From a checkpoint of a small mixture-of-experts model trained on Wikipedia: a variant of Muon for the experts.
Below are experts of layer 3 (counted from 0) of a mixture-of-experts language model. Rows are named router (the router's row for the expert), up (a neuron's input weights, with its number) and show model dimensions 256-319. Each number is 500 + 25 x the weight over its row's rms, rounded and kept within 0 to 999. Numbers have three digits each.
Before each expert's rows: a language model's description of what the expert responds to; "mostly gets" lists some tokens that are sent to it at least half of the time. This comes from a sample of Wikipedia text that the model never trained on.

# expert 12
Possessive determiners. Possessives his, her, their, its, whose and 's, usually before family nouns, career, first, own, e.g. her grandfather.
mostly gets: " their", " his", " its", " her", " him", " His"
router:524499526530500518523510495522500536503536502480524466473492545525522456511504485547508485505494480470519489488562531479467485507481531482487505477482475448480513517508547478492512490499526499
up0:538515528489447458502498484486530519484483510485509538486484511534522493464524511504532486552492478507493485535491522498492448517502510481487561459495520481468473493548521490466503468485535495
up1:503487497520519529529522546485460519497525472472459461473490516499476514489541558523509493491454487494522548527521540515506526474497501535481501495534476514491485505499479503500500475485483485
up2:498528480493469495495515511473518512484478489521516499489470542503581486478488490486475499472517487494524470477522512501490549502486574459503463494528463504501515479490497487494541509474520493
up3:574473485524503511485492492514499491484482527532498529489519501466507477493494484501508492487482502462528495498480516498498485541492451455517526472448486462511514498546516496476475512553502459
up4:540496487496507518522510507511480500485473529504535493479495504474522488490474484492496459470517511465542464469491514466479480542485490545471476535491488465472487532470503507512511486482511505
up5:481466524524490497476506493503491495537516524485514476444469514506500470515505531504476528495479478524483529498588499456516507509502505544506514474513467496514515480481501539498531447494499489
up6:464522505511472539474558494517470459509472498533514505527487484462500540474496503467457500502475499500523482468532503489481533473530485513518453508517507514490491491519493536481546518562491536
up7:543512517527491520517534490491429508541455515482533498486493530470504460476496470499501510553504507540485508517518515485497452498502501512469523461513487527474523485535489470491486504492519529
up8:493519508500473513506480485517477539564496460470507503500532478479479516507528467511470475508488495495478452534492507459496497493536477492455510518493454469453503521453488479474550507505498490
up9:539449497538458471533457488512498491549489502464513505498497463504553501531496518471485480498513475496519481471526506480484537551505536518504509538481535457457507476488552530541511458481489499
up10:493564474501566509494537520531536554505512481516502480520493562532526511542545498488522546466470559445544498473537515467460466471500510494514482488531467489508507478509461514491514462542514461
up11:491461512480480527499519483510503546499487499491478498540494515503511513497483528501479511526518549454502479504469466513537540497538517528550475501493452496502511516506543495468519525510508501
up12:480506547499488495498500471510506493516480494482533502496493512487504526474538495487536507499491486503487477465562522466496497488502504519508467444521503458532497466462509489507476496518489472
up13:558517553528502487516511493536537499487515504488532489483547513494515486446487444496517485493480498504493518481518492531475472486502483477481451466544482508505475501514534454513491557533517461
up14:516518503518461510477525482471502535504513449492458459493488572504510479496520524573524538542502469494493491519528537509487492485504509521493498510499489493516463461517510471494487452516545532
up15:498486488485515541522524505513510486458538512489541496526511503503510466485452491482496508503501527531513495534526540498488511462501482479546487494466522485489522493540510497460515446460507469
up16:545505478490498477495516485525523480542455552485500485479462466549522484538494534489478497466489474485511499484537514533481496512529531482507482506509486464468531537448515474477512493506507495
up17:455510470477493539537531534519503480476497482479508519470468476529505481497486474513551447491455488516506497501488479499490454472501535490510490475525482506490506480511471531504538528509519559
up18:519516515531454477494505521511503495507532500466528495468507517468499516473500470553441493521498504498507585518524510465443507507489477515484524504518465506491568514477450518499468482484515492
up19:526494559505494522526469529457525489530558496527493494451503472539488497511502536526494493489520478531483529477499520502445482503511513478488533478497488499507506502531490474524425552508526488
up20:499507539540464547516502512490501509475482487497496514486527487468524487499522461473457452513486489485469508515512475491477498437481520507496502509464454478502468521535510540558503519500548505
up21:486504494518512514513510514505467520506489537488461490504489542523544485537478519529481464520497492504533480498496511499468495494502509464530502462477506506499509513511498515466478542540497513
up22:504523530527476530500458506481501546522511506511518488517528508488515504475519474457497459473513523488490485491515523466495472483494489475486492484484536490526494507477488512513515501493534516

# expert 9
Possessives and determiners. Possessive forms 's, his, their, its, her, whose, marking ownership before nouns like father, death, own, first.
mostly gets: " their", " his", " its", " her", "'s", " His"
router:516487529497504507515503480510481533491532530517513494469516546497509473493466492548484484505478456491506496506561532479483460518486521503488518496480497441488503514509525462490523492506527515
up0:503485481528505489510504483491555514490503511527496493506502543483490471512441512533493503513516501515488521494463472501498524481494540484500502497517477491509471497491498485487499526529478503
up1:497529505490488493505519500459531549510476528515519475475482512528497524501506468493506469525521494547488487504477499513510548517488498503483515496492508501458477489511561500495494501480519464
up2:538482469498498541510479486536478512513513505483509485453549515510514465492470457512506465477503493483504467533565519488495484518486492507472465492529505458496452457489533532478519507471528452
up3:513539519480525493475494473524516462505496511505547520506529551482513479445452464547501454475506448507520483495522495478483475490507493516488483530492529505536495523541523508483449491536495490
up4:506478496475510503449448488502462490494479513529518491475492492478500444490477491533470508490503478523495505492519505485475520487499461553491498489495528462472508509473549475480514503515487510
up5:533474511516497501547486455516468481482469477507511521469479508479524494498465450482515528484481442493486475507506492505504456501538488518468489479500531504468492517469511500474508549528493553
up6:545503496499498463517508461489497468451484504517494506548495487466494472498516480505505521530471457526517485493532546531494534502530543519474537515474520502471501540487504484482470461537525481
up7:485466489507525472528470513521548494495533486491499457528490505525521471488464516565533464470504495479496513526502510494453554515469512524536488462538503485522504520509508539523513517505488487
up8:520475457490500479499508511438525494527541503484526563487496541506558513482511459518492496514526486517489457474512504502485488483557489508517538486430522491487512502458502545482504485538482507
up9:502488496477486500497460494500495544489500532493495479458503500476504459504523532540517492509504515498529552495506507470543471504497508488502486525493525493442531485499543540526543514527505480
up10:534476480534521457493473529472554544492511544535509475494529498542526456474500468490481498497469494453477525498550513469523459495481478514515499508510502493536486493474478505464538502518534485
up11:518508541534483530511500517496517511494500501467502485492483493512500494512471479522492510500485507478510484506555524496487532523471450507511464524547480518495486493561497514527512518512501497
up12:512529516485516493523532507502488491493521519505544510476514480503508489476508497501501534487489481446522396466526480543496510467528504459514519479516464448474496472508528491561502505567510491
up13:501472500540481516553482487491500504510513501520484502478499489511526480493469526533486524504520473485480537526559520494475485547490519492521509500479486518501481517496540515501580496532519491
up14:509482514516518447509478487492474464521522523463458493503504470447497506480507493489504487530458512504502489502535487460510535480513512542481498512495519466458507514503479539540504465484452454
up15:529561512463466446500534453539514452515478469514539487509526508507497537522455490482522511504483506470500498505526516513536491539553508520467559510473480486471470500492491465513487462500497499
up16:500497488459477489475486496518465525480486474466532479495517514508481471512482479495526466499465522457467541525504550511514481488546498494562489492536461479477491505471508519493520491436514457
up17:486518493467487494529496498503425535468502497490503531462479515532482509455513521503497476555505489481524471483496515528564448482489516494512498486499489510486483482476531531496514505508480527
up18:488559503509478535504525473516536512547503533502551508511473467508510488444441568482475480497469486511533485484503497525480502504503533479520504524507462462533481539495504472516490533486512469
up19:502524495512467453492472480496479521476483499503540554503496548492519513488492478569483483549482484502486501497497535544486502474493501446525528469438494489498487489491511490485531469513520521
up20:458507503489510553508519464503518480480513503452512522474503527489472512555502486533522471505489483544494497523544522509473448510525485462489540552508481472514414531469489503484501519505482553
up21:522479548467479488496488506507540533488523518500532469466502505490496489490492501500527504440497440496498484457495500501459500479472544491484509521518478472464532489493485508486483501496517478
up22:518502525490463510501503493491522507506562510491508528504468550513511501486494508504478516487478458449483536520523496492454450471498541495561487490505488522529508492494524490551524512481494538

# expert 16
Verbs and verb endings. Past-tense and other main verbs after a subject or to, such as took, joined, minimized, emphasized, host, plus prepositions like with and for.
mostly gets: " took", " began", " gave", " wrote", " worked", " making"
router:506494526521521514539519518504488500524497518526490498503492496501497471485502443496518491540499468483559507529482484475472485486548525508507531504492488481477449522551488517494475522527509450
up0:476537512487510467467502505480490493514518493533513503478460470502486476487450487515508534500463485509516515478489506493443489500525495493474508483488496518503528537458511492495457478503500487
up1:512516484477474518472512544492462476514515520532488534448480506484513488528525483507477525530475500537495503538475479519479530502488514488474477488494519446480454460498451496511459478516475505
up2:493453462478536501511511489502531490522462511463506459514506470507504473531501500480503441422486510511529492515479508504504520501514512529497509541605509490510496489493486539488473489465482513
up3:488505491534474475562486488532461506470508499520446452500500519500503555484467507514491531498463493470495474518485492498476506490519483479504495494513537507481489498516516488497527528471530477
up4:491499522502495521545525497525503492505495495496491467506571518484480493513498485566517517470501518482511503515498488535474541499499489508522492502485492520475479508481523508504513480499504460
up5:496538526463532491489466518470527485498482501521486508481525530528508474531465503476498478434519495504474435495511511511491485475486460478511502524546500508530453512484501516463505511521475510
up6:495479520488511481553510510490464521566535483485440497472484484507505471494497501512500466504503481474467464504503540564477502499471494520493481481467502471500480495495481524519514510484497499
up7:546497523435490476528488520470504502495511509518463521491528529504524519482479512494531432492515488508486492525477452525508513486468496476490501492500496496457525519501495519491497517496519458
up8:497475480488501562484516517457510500602510489480505479545442514497564492537464524479485516489484484478506466537514489505449523490475485498450544508481554503511460474515529525453537546486505481
up9:504525496501499502541465518478485495508498517475503495480493503510514508516502516531513483525512486520497479519469484469501462497524517485478476498489450507513508490490492457465424523520497501
up10:525539471499509482529473490491496500507448495486466543511490499494517494478521528554511516524494511457495522478502466531499455503493490514456498496511476535532480515515457519524507486543525486
up11:539481501475519488545502477468566491490521488493498479554470491471480507438525472532480481457515498515451492486465467500486454473509482477493483492518505480490475518502464494506511531509511506
up12:464522478483494477515546473536526520525543535523542511460518457530505504495434491529481456514499516454502594484460490476494485520536473468503489497531505477571500484542541490462520514482520507
up13:513484507442541527480486468492478506515507443461479515520499518539477539488508512509524512501490490565503533496494492495488466518535520471444529486525521481511470498475510492476468528518505512
up14:515536524511478492475502496467518486552472458518506512478459493510543426499518510555460513495482459521510463511530526492512448475499448525524480492530529468490508496530506522472497499495467473
up15:538460515536515490490499505510506521511458468505461493481502445496511470488490433470535528502491483514525519536525469481472484507507541516504510464493506488510533508516516453519502544518516487
up16:504511517466504473470495480541515522492480512498563496485456481504480499479481440500463528526510481487553499528482519532493470524518530513499506520552471522499509521499516505474490483538495490
up17:530536494485509544542519466494478511538532515475465503483449494492517508513480500519492508470496495453496510504513552519536525532504488478499514494474454507512521519462553488499511522515530459
up18:502518443471545536491492471513517518489504488483490454449475514533547480483438484532486472527467499488506508505488486468494507536468470505462489487521491480514432458521530499521500537494531495
up19:466499484534531496487507474503495453482497495523493502490519532497512484498495479504470501476451485491487526471480452478535513467534515457512458490493474409446487482519503529518536512516516440
up20:486492525473520542546505507550459504506500496496482527519492529541505495513528515476551470509485534473507536511519495454501493517498471471523546484503474469450454457512516552474491537513472458
up21:509521492473506512521472465516463531476496525551516509449503478469475488514499485510494494506486526533490491530494502525505471502488518433521488453512494478467496484472517494476474520523502470
up22:523481498524509514511522493472484518524467506499518483470514498463501485468508440509491542507505498513498506484457534479497449533512498481492511478487469517523517546504473486509484483503526511

# expert 62
Geographic direction words. Compass and place-name words in locations: North Carolina, West Korora, South America, River, County, coast, northern.
mostly gets: " North", " West", " southern", " coast", " northern", " East"
router:474528501514504515482530502498512495517529523499485461516522541515483480499513467516512479517523475450475511513482500513532510491514531520459483526507497512449501478509522484444503528486489501
up0:517471468506521491461511493529518477516473483520531485494536526517518509458534508489529546528482500477483534491475479517499527527509500491508500486493507512469460527456559476455511476541520516
up1:504436485470503476513524517500455480520471485498498538475528567489493514507492519503486524481505475466521485496531486490512531484485491502513508506520502489491490462522520553517523480547520480
up2:472517496529527477497505474479547516526514493443489485521533501489469532479539486510492521505486472552458531467492490542489491494505490477506483481499496533503484438487511508545527514498489452
up3:499519531506511508513462462481488510478491489511480487487479551479500458470483465506521470486479534497480483475465488519503496488498462508539492531501482497485506465520520517484483505498532491
up4:519497498544529494499550541460453498527567473480444467506489481486501511503516531520476506512477513506523441489474475518503465511504518495485472505562486539482480520458512509531497495506499510
up5:472465523494473509481488487489498477522494466491496532494474526531520511513497489487501488490512468484499508503506510506466504472448505567516506536541467537501540464524548479501533572558527502
up6:485511505516510489515464503494531480471493519521497462505508508520506541453488522522505513474482507465505456506474526530497527517474535534469481512485496527498539545472531557442477459534517467
up7:480489538498514476489470446535475461505498550484491483513524500511498430537502492507496476516497458458492503512524515526511551525488510480508436524499520472473509515536542502482456519524498485
up8:509502516489545487495497539529492484523477493514527507523455512529531484480463519471503491532498509512495499494501482526523524478499527431479490490508519480476506499523512483498505523490465496
up9:502487522469564524514497463506489440506529512493464472515559490457470521490464510530459508476484464496537456509520509477487525473483512501476498469486511522512482540464501561468509513501454486
up10:485533545508481501505465476487475468469506478485504476477522528526495481497482538492511502498529429512476503488461528467491517490515507481478462517519519470435478523488512469492486509462504536
up11:519487470537534516501500478525507544490505523534504498494439505526493444481497451495515530493553452487485484504533462500505488511508459486456521487519503454484505502467518500505509497507514506
up12:487527475489493494480531491480561492503480494499477503490491538492534475470494513490473494490515503470468539495533495523469463501516516497507482465518487470469514453466509508548489487453503488
up13:514476504522481531481476457548451503480535485514502521506509484461475469472526459518497498490482448503469473520467512530551491532544531515487488540476519514530533495525476494488514480495474470
up14:488538480485499493465517502508533505507464528513495488509521497475521557444515495526490480486487471495485499533488512489506545493496495463441508529517460522499534500554503470477481493488551472
up15:489518503483546502507506461477496504514496496497500483457493511492515537452509515487492478517465508520516521498516520521492484518498488520476474507557489502482505512502459477460520495464519495
up16:528487485509517487525548483490513479495472509480467476514534484467466470440530526511505491490531489475487522482513497501471533544514519493478502469521525486500498481542457538492505510520505491
up17:515539508506493506497503523530469479492496496508516505517524502501521492512504504452499523513500495511466526499493499507480515500468483515495500523495488512516490517479516522547439493518494499
up18:517551481533513534515564534502513484513474519510534456468498498452485525487500499542546470520547468440532478491462532521518516483475493463494493516523446457492521517502476503467507466475479488
up19:499500484502513516489531533501544517511419487504489530508531452481462480514517512500511483482486494475530455515546490501517465502445482514494517518509550498481513480477527495513454527519510517
up20:475482516513510468474484524525513497478471511508498519500509555526497509455501500489492479507497511502531541521479465509522502480503492496493468500522499450477534471518561470497491520532541540
up21:485505502517464505495501520519483524482500508509445491510438549520463485534510503493506484473508479506527535546517513484523517533512531540468468557500524484471524479517504500454521499523492546
up22:459506500520536494498522508530505516494518499486504500537497502502435538500489476533490496518509492487483475517509502482509447497523523494493470539512479522489497474461496489502482500494457493

# expert 61
Year digits. Century digits at the start of years, like 19, 18, 20, after a space, parenthesis or pipe in dates, lifespans and tables.
mostly gets: "19", " (#", "18", " RC", " –\n"
router:498478481500517479563529527498514521535496513529484495505477497473488457537518477487504498528452493505558476485500549475521412496488509481477481506492513471481508530509500494489476515530528484
up0:545493505491515481496493503543521553519501531484492467532515488487495508505502594500485486510492491489448520480529571522502463515489492462467507513474523457472439510529497521493474524521514494
up1:508533492474512484475533511489476498536499485507484505494514472451539516527515533481519434542497511514565496497520538487527464471482529470491491488505539480491487528484549492445484496504497488
up2:529471506494446468464513504453520508539492492460506519519502486517504514494498493543485528516511483477483492498503506520501491504530480513523528520533482522512467526530475449482513529538508545
up3:485513458489474504512536501557511525542511508526487508533484484508519459543520525506483503499525516496462477494457495501500464491465492508533481464477508485510554490522482489462467505473491490
up4:506487508502513489492526486512482489536519495481515500504456485480532553453476473524520531483481462458440506488523499498496488505512534443528514513507502537502472505509503480493541463488506497
up5:517482477525515482533463467514526477519514464490491501523530509531505463523534507491532454502494535452489494476505489506527540491458496523520493521480471444514467497553506489459513518456538472
up6:496517446563542471497515511516546474523497535531478483514502524466554531523530472461517493474481509511544541487448477490519471486443543467490475452443506537479502532490531503534472472499487540
up7:497525514504481494511467431487477523481497502509526520477506504503455510505506489538502492471489519485433481484509502484497430464516493518526523504494510492501520504497509469468476530476516493
up8:495474498515525477543507485516476473485512531513495517516505494502486450513497510543460529432518510470542454478499501498484493446479510514476504509504529519512509523515514512497495506534479462
up9:601485482501520536535484554489504480499493467454492530481497517502514478527464526505477513509516488517530492504540495507536478456518471486548492478466493528522500519502473487500493479536484466
up10:515507510512525505471505503521497632478499489462476505489478478511501544474529537472486493483503489512509475496488536491489479505476500516515476546511487521486466501522503497501562479485504494
up11:502499497518505497484518533535506489478522507480493470474535523516460492517505457505500515524508502495525491477478498545519473499518536497525499539544507515481450478486495491536487531494498530
up12:440517501515520482464482555544502538488463524485509505519531519537517495489468545481494528538500491486530512496510478438528511491449493506483483499524517499477501541476495543498493484523488530
up13:540495489456484484513524511476524485480498534479500514527485473469519506511451468537500476519529488481533471493511548490514474508476516531487475493533502503489464506541432497517528531552510519
up14:528475469541463553479475451492499493522493482508511524600467495532523496496489538518515521537510489495487500450488479489522500479481479500479487514457491522498469544542510496471487498500469501
up15:520517496509465491472506469520527515477490497560505503515530470494501436507498460483488531536481504484510444511511503518480437503425525506477538493500481459530517521494486512500488476488501524
up16:494486494464489494501520528491512497484521544481504510478498494504548499515507450463514515464477487481453492477484500537524481546518502494494488536504517480511470481520515468497493499514506513
up17:541508474545461477510506513506517491505503528531500498539499525494525542479511435480515480488510508524519483490515483480487456479482515505459475468519482502501517504509494475508460521484484497
up18:448521509504518494517476503506529474520462516487489520510491486490525477485504507450471480495477519484495506463532526473475504524489489504502457503527567472478567508510504514481487505492501500
up19:513514498530476516469512497498497488474518533566477518526531525486513473514542512513519496503524450472463539486462475549542535503452499513507473534490504464501520519526468472524526484533512500
up20:473514494502485465556508535473526536499525499534485486487513482509510463518490528470490491477527494494536451507558540490517507560481461505505505493492510492481545511479523559514514509540478496
up21:483518501465470479504487476525511521507482495487511497485476526512496496504526510499514490490452505511441541463532527474493430541441560528487516492506490492514491474502510528496502528489551469
up22:481448499527488509526519488513496503465472472492506500462508496507515490518486546508520521539491514500503465495474512473530522507517474476448501500464502477465444525411472541501476480490499486

# expert 27
Table cell values. Short entries in tables and stat lists such as 0, tick, Yes, Nominated, TBA, DF, usually right before a pipe separator.
mostly gets: " tick", " TBA", " DF", " JPL", " MF", "/a"
router:479504487511545534529508544483490538495494515509493497530541538510485429519488451513516476490496477477494522496499517470502473438517504507516506521498503486503524494491537501449519467490526502
up0:535543507492514492547520476472514510504537542507495510524495506492490498516480419516482492511531511534471521503455484523438509499513501520435503504488455521513508493506498484531490542486493540
up1:502492448489512508502529478487489480507524468525489499492485519492507508419504516515484522520550502509474484444474493507488511501522483479511502490499549484522540520501490499512494511538497506
up2:519519468515499462514478484468511475509464492457485530504536488487508501502472544494513457481502524486491496524474501508488465487481419517478538517472472488509517518486538496481476480497501515
up3:513500479527473494524473458483473457518514498481500482506542516493470477545489483484522511489529504478472505517474522520514494498524494530550475503461509519468493499513524523429520498490486520
up4:498513481488509491497522501514534476494485496472493507547476501478491444490430439537482490500509495505495499512498518464472533480508516540496504514513493507519492553515522471505453489509490524
up5:506566537489496433477505508501522490466504509492463502498508510538475496537499516464521540491496495498501468476508491484513473508500476500500510524494494460464535504479441492509531478482509449
up6:530509513531519503513530513486458515510503476509526513492525528524520518525491479529515485488495538490512524488522505494521521468522496533554471466504517542537493507528447549457541492531501510
up7:532521518524490526508475523440449467543483498536541496496488500518513483515507477572478515457514476533483496498483485467516485479504500502504506478514481513453519501536441472485528481492476535
up8:512527540498481496524476513475465540511513490511490501551520518505510505497517494573488513502492447508503519491470495485524455514503494523559505511543465499508524499495477509517489491490502517
up9:530511510486534482538536497485509538515523454509495505501491538526497534500541481507467500545516493509496518475482517466498509503509531495491494498492515565489496516477531486478492494493511559
up10:485548463501490489509506491524476520537453465524510484533494540497472494534494470539516486489457512494471452496473505479500473516513482462541549494524498461524485463514546505494533497515516499
up11:514492505492468534491494499491482488534517533486521529472479519488465484504502514536477493525490532463518529501461495480458507517531492471499521507506480502478550536525496487482490485535525521
up12:500487503460522506470477482461503525526492476484486487503478473513488546515553505476484467519517488525470467462511513526416489521506504528495454493476511482474474511470504478500496503515489516
up13:525537508470479499508534454525542489516478487477475460516491537544481510473520511530511512551483506517504527462485536508499513475462465470483482466487463528497489497564484501488515522524489439
up14:487578511512522495528554475477457490488473500463499498490520496493521496517475505510476485483491530540487496486502490511450449517491501511491515483481525510526485477501503581480533523491457508
up15:533523510499519478498480502470514509498501510486495483522495455465522497454485545442533517525506503541524512513529522538500484504468512476514514488542531488505496512489447459478527505509491500
up16:526521498477490510484552455510492516528564510517535516513488487548499441489458479467494510480487504496483569506478465497460516480473486485450518509475498498485530501459487505423534483501480494
up17:517514493520528468526480507510488549503500509508496524460522525507480457478508446536498517487526447504525524507478490474528486476489494471500533495545538521521521509566472528528502484492532509
up18:444473494524510516509505479480477498492528457516519528494511547510464541448485488501493533495499482489479495485521536523502494436527467426495508518499486475464514491485522496466487469485458484
up19:488527485528550499488517533500471493430494526508526504504525556475515502549538487493501454483516530479500486509507466491494497491472506512525488501501510492552522502519452500428479508525498477
up20:492479503502533475570501512482518498486503504487483513481473501533500540497485496497518534486517504442503518477489496493515488502472463498470528559482541462473503489523559535499494501466542535
up21:499512527491519478517490541503487510505475466517562465463508498494531522509477496457493484516543491539472448526464485485488518485457497510532493495520488504512506474507528483471526511525495472
up22:488477537535499545492500506513476468474497463510452493479535526501506515476515520486515478439488503493480506523508495495532458465484486487529484482499560458512508518505503476482485489496511504

# expert 19
Surname and taxon pieces. Word pieces inside personal surnames and Latin species names, such as Tan in Tanimura, Mc, Rodrig, and the cooper of cooperi.
mostly gets: " Sak", " McG", "č", " Rodrig", " Mc", " Mend"
router:461488525517513557513537516486461546529520521477470468509473522508453495485501495505533496530438498490471496534483504484520463507517524511497534549506486517501467534488528476444493516499487505
up0:449501489538482472489517520524501458486526492494478509495522481531501535477519514483487487462518497494493494510542471509564497507480503465529517531523475540517499488454472483489502506477520480
up1:522475525494448505507518497481483502495514504506497512516469503480454515436532503475440493555504474488484528479529496525496485519472490488507477508522514471512473507432546466511523481476488491
up2:523476515490571486552463511498500418510530512465445543466498517491542505479500486496493525481526455536492491487499479535512510481489500510509504516496526469467482530467544498539471466554500549
up3:498527485508486481520511473483536497565474525523513481511458450447489480510508510506511468485472464517518465494525485479513525493502475504485497490485513492500452540513445494489475456535552546
up4:480497455520525508521483486545489501536465489510509484519509480455472463471535505457498511541465501473524525519469503519517492526546491506517477493511486514511447469479526466469488495483498527
up5:457509512500496504503526531541523539497513486482490473519486519498531477491478560511520488483502519498512511501496492486568493520500490495456538515521468497498503509476465484470486493547489516
up6:475532494498511544482513491505454477458497503548487510522475516539506505507513494501486505522491498485526524497478441497529516485485525458517491505446505504466488511504486490521457468481495474
up7:523470522519462506478515463557486493491497498514456451510530480522474527481517500532509499528491507459479488512475509511511500477499487493482528529482503490472472544482490498516520484424519523
up8:462465535521490572530489490499504539528477474525494513508498498494497461479497541514485508484454497531505501506506505436533506491506500515534500498482484475528514546497509492438472468519478505
up9:474449506526497478484529497521516491482458528438491486525490527499512515480492470505494484513474502479513496513488485477508517550480518555487528486556518490478513564527522478488505474509512496
up10:500521537472519519501598505508503495521463545518527508554482509489452502539515486525466537497515476489507462513516531532491459480509503490515534502497562504539493506501488483495521515495478487
up11:475550485503497518525478480508485488491524548499507487474463491504512516497483503486500470548501520511518474503491543504463510529512496496506489502551473496502537490457499503445491474496492460
up12:506526533442515548491484500471519485501498478505461481501486490495471482471516488504500542542465468550445512470495526481497474500512519496471459515498495479524486504523505479503476492523502486
up13:500484478503454523507479531507480490524543502518464453480537461479488549508494459525493465512494502458566477487494512486548534528514518520477491494499492559493459505499507540481502456517530530
up14:531491515495494509484480533503486482526547505482439540473555476491477521518499479461478510500504521484477485521476538484483518509509517489502509498491506475480523494481544485500471504484468504
up15:470490504477518526514488543490502568476496473506453481468432531520526481501479522475475482510511491487456512509515483493509480470478456473513525521483518473534497500492497501485533559454492523
up16:492463483510471494468529523505493550505521498448483509478466486515512516519496478530502504455494498514498459495521537490488501499520508488471525492479468474498517496509496507494496512512506474
up17:499533443529539487481503511486507477500508513484496517472450497532481511463519475476494494488495477502513479486495538506525505507521497457510494481531502485520499495520528453466497489505472516
up18:507524486446483501503523491450493543491484504505467499524467476511572443522503481481476488500502477458508463504503459465507532495503503533469507498478492549506484473483436493509424539480492534
up19:475528501516472529503509459484505514488469493515486471509508486434472514505482464498471474477470537483514483514478504453512556502515500482525502531480525488495504553498468563467533500496483507
up20:518504516515488465495496493505491524528541494505532510499476519461506475510507475497517500443467476441526519506460554535532535518527497512491485501492476545501483482500494488489497479556500450
up21:497523525513509526484449513496473515523492478515470500488499472471489480545530515536510495489434470545487477487496470489485497458496510465526513521471515463485497528509501474541486518501456507
up22:523545465491490506448508552475503507521518515497541460526519530462497516493501511443515524554490486489459504504511521484489472551490506494495521507464518538495539457487515478495507455476506492

# expert 35
Surname endings. Final pieces of personal surnames and foreign place names in sports results and lists, such as -sson, -ović, -ová, -ner.
mostly gets: "sson", "ić", "ović", "ová", "ova", "ensen"
router:482519532501505541510514522491503536489504521537473490493477519473467475513493458525529504533499468469506528539506496483508461493549503482492516529493467527506453515534503447449479549525498494
up0:478495522474495494501472494488490490486523514504507485489499481526469519496470463521478534518489500516489506492512487485510508495551462455508532488508511509522487508507493484463425489512490498
up1:483513508450504513511501505497476477476505447432532501458455456504463495503530523515504514525482474495446482480531474509510474494555499503493520499519498517519483521497505506508455505507440471
up2:531475540439498500547531492493462499469523509476471492481478465478468493532485516481537493480529488512494530513516503522450478471501521502496492489508462561468488465517475477479479530553534513
up3:514478520469497478522534496508512499506498462506503490462487520480476519480505477525532513512525460505491465504507516538507496491493488466522538460528483526540497504522534495462471504488539519
up4:508512532530506498511508490519407482516491474491510504491491498476477526503522505488515515511552509513436504533497515532465450512533513500473509502520491512543512502491497500478475518471485516
up5:532491492559527471511516498523510551506458515508530495499487490493505475478482449507499501477495503500485486452482461510477500529535515452500485528505514513485499490491541477480458486497501542
up6:542550506487546510496534502485513528518526499523488479519462530495471479509449502490458514483510463480531520513496525528486491462526556518518482466496526526505448488507482507471484501492472494
up7:512467545477498476503536503470503511538454509465500494502476480497521508490484470515491525538503502494475518512472472504489451453506511507494482495479489469542464472490507461541502538499495527
up8:467517516484467491480497470466582469542487503498493489457478478494493490475503483502483503480500472465504493521471569494487495479533505530489480502496474509505501504465489476491536509497513496
up9:491456493526494466515507449512532561517505509455500495500522503482494447493492519528515472506499498522457531516484502567489499501508485505481494543506505476446492482519526515539508516499483503
up10:499494514469467490508490505517495508496488525547497510473486506533503514550509449499477470508509458453535479525506514501513510476488505503504488560508454529501497532484513492517516447498458513
up11:519527519493460543497513462476490488528504509519488502484486499512501489498488500545486484482487465500499591529530510528489502466513465480470480523507471551529487531487493490502460497511492497
up12:506486533449541491509503525508482471489513539495496520494486480546487509503555455531540528489492500475502528515501482482473481542489469492495520507509470540503536505513462496540506521469480547
up13:503507534507442518490513477469487501503496497524533534529470461504501508510509502515502530552550503498486501503498485502485522468506551488518519521499504513448522479492549484485442477532482507
up14:516500438536531520505486489540451492502502507532483527488514488464561485511518462482503459438485478471544552504531520504491478483491491515486485489490492508496534510528509466552552521485509487
up15:487498515504516506475582528469504484493559516488527533432519525531524540472496507511460516520480467520516495471518510513475481510495507483521506504495538466498492494468511479468498475476480515
up16:483473517471468510529453518508496511464486523538484525495488498523490485487514490519518496506510478502467459562528495506506492511507499517556510483484561526479507491517491495480438430485484528
up17:521522479474514526501546482506495501533503477466518509512487469490529511517455484470496487481515469474538531519513465501528485504474481525498486512493490527505511480477490543502475529490526495
up18:480506533518526464495486508484514508462499456510497550508474464478468514507481466474489536501498467485483495512443478535492488481499492501525478485511495526497484492492466463486520507542545483
up19:536467544436469519500565514500474521504526481545512477444498541501524500464491504493488503496517495496449521527514521473450481479484518515514463550509506500492497503507524484479489485487486519
up20:494455504517474498416501505494491451467527518468525483493487518487509521447475478529554535507519430474515489505481525475477496490510487501523497470511514509487506487492496462465466491514483493
up21:503521475513490457482496526481514482482485511523481564499527493495488502489477414532513504518518495497536502529550524474521483474530510550479537555481524471509493520518526530527463520508498529
up22:457465499523491493485494476488529494491492489504449468499502486505497510492517514520475513511517480496478450532508485486502494518501511471492519501538501457490485475547518475507496506472536503